Weights of a small mixture-of-experts language model, trained from scratch on English Wikipedia.
Size: vocabulary 32768, 124M parameters.
Experts: 20 experts in each of 8 layers, 320 SwiGLU neurons an expert, 1 pick a token, a sigmoid router.
Training: a variant of Muon for the experts, 4013 steps.
Below are experts of layer 2 (counted from 0) of a mixture-of-experts language model. Rows are named router (the router's row for the expert), gate (a neuron's input weights, with its number), up (a neuron's input weights, with its number) and show model dimensions 192-255. Each number is 500 + 40 x the weight over its row's rms, rounded and kept within 0 to 999. Numbers have three digits each.
After each expert's rows: "mostly gets" lists some tokens that are sent to it at least half of the time. This comes from a sample of Wikipedia text that the model never trained on.

# expert 7
router:526402417473514495579433515487514508486467452503508577473471454611519505480466483495528507474487500522467527466498431517532507558530459436458478454562542403467457482538501514469520495509459518
gate0:428447513505581552539468436591557510551498498530520472485494484451537486575516366471477575500498500523484572453551568492461469483562504530499438454464522567517564447552465492537508520527509524
up0:474504505448517491452470533560562525456500435499534479515457491485478419507585502456547527589458479500522514502552602488538528518533505456564460490439558567490501466546469473534456533484566501
mostly gets: " way", " end", " that", " help", " example", " idea"

# expert 13
router:461541467518548472492448483510524498468530443472478513511549508493480536475545493543535546478484410440578593529538469472484472433506498520515449528622514492465514521448522531501471517444505477
gate0:430491472508551519513491419568532550473492456491521444512464539455571520525529417448492560455520456434509545466567558516503432530514474493440476506450547549557531488532478457568448501534530475
up0:498510472485506573435469550553455573499525460528491570510464532402466465562478495427506499543468505545480516484511522550594536486523509489571492511484527514535485486511392469550428510475532498
mostly gets: " able", ".e", "'m", "'re", ".g", "not"

# expert 1
router:541484489481511502500487493494530453520538500511477567431502536493587514466472492555540553500468463510510480495543500427553445503482467428524437445553435469489495430554455510471502529535438572
gate0:426468536547561528553512453594533513488505511501468416498513509452599471551547456510519543515485448433546524461483536492435506432579528533496483470477548586528564484514508511526431515503564494
up0:481467476474530510471464466542543545488565490515459473509478486485448438520561491455520484565459517400541525506475592550498572507502533494544534520451513564540586437554492483452475551540525493
mostly gets: " but", " However", " although", " Although", " however", " though"

# expert 14
router:503529481477474435484523510498532527458509547496488449514533529509456451495461575463489496471490477489431511488474416487566479486494522581541575581479478431569527516449519427571479559448494501
gate0:457520487485529555522463382538580516502500576477477466540485543481504495532576444488494567546538509473499507471434529511458513503511508528508506545451539514525563438611486505586397511491492525
up0:547564517467520479492451519530499559498508437479520475491504500536439516542487511473550568571474481420526507522531557438543559573472525490494501483491562549523471497556491504483478605525600487
mostly gets: " ·", "Scientific", " Clade", "′N", " Binomial", " Phylum"

# expert 16
router:422495475519509511500501490517486543514510455515466516539459530512405432553534419509482441546488506463542476582515525567498473512551550553467503514429579547555536609484500463487500460512549501
gate0:430479483503544549559489398558548466516487478499533420509498531395531495500507448510505549517467495465520574526481528499451452496540502504491483474483546621536548484549482506556455559570516516
up0:462495490476522513502488496524557564494554457573472477495494559485452429537527503525508596506418476454476504510564507489569488538494567466542488473494506546505500453604512511519455579496498473
mostly gets: ".\n\n", "==\n", "==\n\n", "\".\n\n", " ==\n", ".\"\n\n"

# expert 17
router:610497430439484469554473455501449491561526450486556526518470459531532529431459493545506472499482570490506495482483509511582503497441517493485462506509468443516548426555446448517548529580508453
gate0:396465475482542543495501375554488517496488500521464493504486536454534473556513455497474560471540522486481560465558555566462481442565520517498454545469590498518541469640448483544429495534545533
up0:435460454463501520491475553545517506496543468544489479531491493522480425543528493508517519560437522493535475501536521521558472514511463458492453513452570624492551500553456471490445521526544477
mostly gets: " back", " down", " off", " out", " east", " Haleakala"

# expert 3
router:507466551471443564458448532504488485500462504543488512491484491541551574456445539578472445484427536468506545541514439522495566441503525451556419531456516504489454457477507472513428530471489496
gate0:473471476522534562554482486564517538508534566491461467536494540477564489559553440421452505481585488425492508470603506536467437509560520531446451489404592508511552501517463507581431488542511512
up0:448518480463477534470450515554530546415521481458475565527430488501458440523549463415528492571466485467498512487515550437549495539469540537535426539494566508501528506578473435498472515553505511
mostly gets: " Massachusetts", " Louisiana", " Pennsylvania", " Connecticut", " Islands", " (°"

# expert 18
router:539559575541565532450498519455474584466478520464566477484450466551459509577573456499445521508509487545521538520453467560496521483486491493526541521477461530446513541489510530540511444451525517
gate0:401500489451516517477491435494543483492524463515535430488552504449493483558515420493493616514471509420511545449550487486489486478497523545481459479514576556611522473537496472577427481500471489
up0:479505536512543496504457523557480555587490400506511463477437544489444499511545521505511479562479478463516507497565558503583466519520460487533494479523543495529517503578510536447443538531538501
mostly gets: " his", "The", " an", " a", " its", " the"

# expert 19
router:552522523454473454509471473480467461547479512484530470569532461517574525442447538469563513486553394503483609501562477518493513464482522449475513498569531447473530485502462517581472444543421565
gate0:443522534506509526529506423490514482438471555498497498476449433479557485503508392523539607539557518506510565458545568584445498469573479567485449491453588505522526508546495474495505481553560487
up0:446576482477542499516470525490508539489505400459498461508455477503470464531573519493483481539411533416487514470512593535560530481485518482560465489486537525502530501536553449550502565478524504
mostly gets: " \"", " '", " “", ":\n", " (\"", "—"

# expert 8
router:511475456497474446508528532449539515489487485535496539529534513485486453503549475511609513497562491497445503606503524470551443491444561611494499531496540442508473445447410452437492508453491470
gate33:455466471491395535497453524476542534529543518503480510480447570573437526520602467484502549585468454518459479466493457566466496517461508564469552450479431418583432494495550416491554509417451574
up33:545433543583511477501483540464520531544495472506467483492449460556454520564447496459491537519446418534475502461486557440483435529444493529496520464486463462484508482448581486507583453553489492
mostly gets: " Angeles", "-STARRS", "oko", "ę", "aves", "erm"

# expert 15
router:439522529537529456460494432482583495527506472427504424483458518484483516488525524475454482474499516466451479454494630481407472494538457480569485417557481491439551487498532568427467530520568513
gate33:464483569538458471586495489511483502510472482500493486494408456484468483475574502464525516588539520554464494533468454566473515500475511584451551473502456450551440570460555458470507460434471533
up33:554453537561455494503565472491454494471477463553550502532509451513512503595482510416498496495452448531446486500535517480518549467496498572512486522487523528561526512449541511543503422477474527
mostly gets: "tt", "ind", "olt", "k", "arl", "ord"

# expert 6
router:495482493483478483503455559490500561482584561503520531524497469511555566486548478478465496494485472468471464476415582480430503467449512444487515473444466543455507481473582543529513472510533474
gate0:476476495538575525550456432559494538439507519532480500451444521457528466529529428496525574513500491444575517483499516501458450433564486495500483467496556558549603475586516498552521551541493519
up0:503490515449548545476469522551550562470468482511474508457433528494460434507560544478565495589477489431531495521524556489497510488494479462561473503443497598493566520574519488493466559534493514
mostly gets: " including", " using", " with", " against", " from", " alongside"